Weights of a small mixture-of-experts language model, trained from scratch on English Wikipedia: 67.7M parameters.
Below are experts of layer 2 (counted from 0) of a mixture-of-experts language model. Rows are named router (the router's row for the expert), gate (a neuron's input weights, with its number), up (a neuron's input weights, with its number), down (a neuron's output weights, with its number) and show model dimensions 112-167. Each number is 500 + 40 x the weight over its row's rms, rounded and kept within 0 to 999. Numbers have three digits each.
After each expert's rows: "raises" lists some tokens whose logits its average output raises strongly, later layers aside. This comes from a sample of Wikipedia text that the model never trained on.

# expert 25
router:462476576485476497466487527480524466535476493555566498573494471512408531515461518415520493433556486558532431489485510514614500509522471503567465510531484521573490486415
gate0:530530449528546517484527508423495489428510545490515504529548515563490448529531565498474492485517566553476491551523579487467491490468549519646463491508438492506517486547
up0:554488490550530512495478506449470470548461563497567495532468455470473484470447527505486529506535438495459493544501457478553496505546497429550502473461421560538507432493
down0:533475470440555496452570440508580417506502442476594486535546603487489567540508474482536463463556466535480472431398500529510510472475496472513497533471517511410517520542
raises: " (", ".\n\n", " for", ";", ",", "."

# expert 39
router:531469561470499536501494452517445543431539442460397547446515485480523492462493416555581498490470472479536530447467503513473507504595472560475442460506514497481547463464
gate0:584442550565481516542492573533515487515503576518515571488563541503515472507530468518529497502513456521490507465582416544501523434485485432490499422489523447494474490523
up0:519534480451471511505469476477459490499471461512474452456519480482480514496529502534512510559427458525612503488565505499477554480505457487498525461521514518499531512503
down0:570464487571517447451488537596516486544472476477532494495485505483426486517537468470505455433568470537481530451455439491472480461519539501528446476463531468490448531498
raises: " its", " a", " the", " be", " others", " his"

# expert 5
router:566408508473473463496527473449489414507450456491444484507496573462493473525535427506522452570502477488507521527499495493548505519499513533534432458566480509550496550530
gate0:497436488500454455471461490493493556536472501575463460437494504490538481618516541559489580508510438497549434476501507451527470469429536453504443503519525517586475462470
up0:527461510470530478545561439519459529417531417471488573550500552451430562490459495515585479522441530503461473561516469485514504521548457504477450479495535503459552516559
down0:496489507429448487460513515524498462538521556454422525595569470499483471453495494485496452421588466499458484413459510515509494504496441504549494530489465450498488509496
raises: " made", " included", " used", " created", " performed", " involved"

# expert 60
router:540466534457559475503502530529545563519525527477469504545471457559531495529551404413459558501465465521525478519484578491519535543544473489536458533506493480541459500426
gate0:482536532521520469516487501445562488492533500507457481455521555497538557535512590501447501500506486522504554485544522513506562418595436614516579495444533488418524517504
up0:495549502457528528486481501478522432475520522510557464511492548492500585550527498468515452587437546560466491429515452548527512576503449542421608502538457508504447479479
down0:563419550516462511484510513493487568465493495503511539485413516515547483531566469479401499552490379459474456546511517454515523528521495451527487518504476510506505469540
raises: ",", ".\n\n", " in", ";", ":", "\""

# expert 59
router:446564526513502446523545571480525487489545505507549461422505453486457478474549476446529513489544555464460466568479572521566473485496434518511571500473482462536437509412
gate0:512522444506501484477558549516456557566517520484520453514503490533479468563464497565540466532459518502506549550441561475534527534532535463446583438469453485485468404506
up0:546513508466533444523524469492449541522537455544446504533419553468457519574506460527459529431479489486502457515575530532496529482502554558452465479501526502443504487572
down0:513503532610488463560475524433465410473506520518469402407448481507481569445486506457424546479441576522472530497451538555568520533505517549493535582476490520592541522499
raises: ",", " (", ".", " -", " in", " and"

# expert 37
router:473478540519500594446511486505511534470527484523511514563438507457483497435528496574492520584434518513452539504481494512501501477501474490540431440448442479490507478482
gate0:544536502479462481482525534514475489518515488496504466555526524505499495456446547486563523419513522474536586498484550477487525426514462484491551465489539592468555516551
up0:531486480457561555521472510503456518406521517518508506407521557502485518515508571505486547508493488532499487526528513487493526547482482556446495499541444545468524497471
down0:499481578531441529533508532537527490492583519520494558544464456547500541458461407526527455506479487556479476476542512437564557489538498525465490474429522428471470463448
raises: " last", " highest", " first", " final", " own", " former"

# expert 28
router:506516506525526521551497501554534576456491473454426543551516518513515491561545423451533525471521456492488498537531609479465483429546472442507511556457476497550438506440
gate0:523497470543518516530527539518508516454508588436541529493537521538504522427484511520492431518504551508507511502474491494570565514508471446539509509432478458536522495522
up0:448482495456476514443555510455574436451500474479410541461541458494564419494456468535536473489435507451481501546405506472508566514491566427502537523486525452490530570508
down0:474476492532500530535509495433489589477471573439449534471533544521475488445470502520495461456413445488434528516570550563511527441457559419579478524582533570541521543543
raises: "th", " mi", "%", "rd", " degree", "-year"

# expert 41
router:464514533585539484495510496547503492383438462513539492491450487499500530438461526457429525558498510542520484509461423475464467580459404515506467471505499449584561455583
gate0:505516576492476457510470506427548468575507491545569490470491505494482484455427499497518467516440468508452488578492520476503435541440489496573446493458511533463500404419
up0:455526476454476562523456495496431427455434450593516506511535548541495483419531584472497466441567500529481577502515405538512552491529536527429533564484487497460527505474
down0:492419558470534493502534491494448457521504483464470526573450477558493492485450511528528446483500540468509536503498512514508519529494453480546453551453433498556508584558
raises: ".", ":", ","

# expert 48
router:522407501508503552517479467453530550475527519409460531514492521449522508454548527576453499544448530480542532528458518534465540472571478438514486497436450483509490416503
gate0:529509499532546547456467465510523593419520450476530532512504543488505575541484559488504499544457552532417504520509526499451510506519414488497488400527477437455523468448
up0:497581530543518526442477479567539507478533530521534434527494466496475437483509541535371529447440534466490476487511474474495512511497508498473463543525440481498426483489
down0:516491457598500441508426473524486578477513451512495465537477497389481493484480519484459557467506577497456565453505503446418419498462476536519448449456404506535476591528
raises: " final", " result", " last", " third"

# expert 52
router:553485512548533506500515514506419474464429585501508518501517461488531428513503547443514558499473460505545427493535516464458509494457470555505537518532529478498417534483
gate0:529517510428488466560470543482437397562492529580547461525473518507537565481575456516503483460443518492454508441535510516446562451536507522514521567470491453570576521524
up0:514573570449533485509556484532460526554471464536494517593571490473515482551536514475559474562501478523503486479519489532497429462448618471512463521540559406540500519410
down0:519504495546539474480576519525477482524504488556501447505533490501542506507452518481495539520473470568490431546477531536547448518456609552543473542537527448475510490519
raises: " However", " They", " After", " Despite", " In", " Their"

# expert 44
router:499498460488466481485559565522477491464456523509510515457481536460461458482475498486522434444461484564572505550407418532471486484583485560504503461545453542464509526511
gate0:445496490492503530528473501514435558456448492518573535490444508452490459462492509451520450542513532504421476470463547555523512447487595538469512493500508542476489496427
up0:447513494470445517509455515525443525505463535467553595547425500504474491478494544507512448523506537511435519590490449510498506477550519551518508443562474441493412507480
down0:448481510568472468437564485520520551539447491507507441469543564485509483518474499540533471466487445477478500399582544549518461511480498512502535533378472492543519555539
raises: "===", "====", "On", "-", "H", "="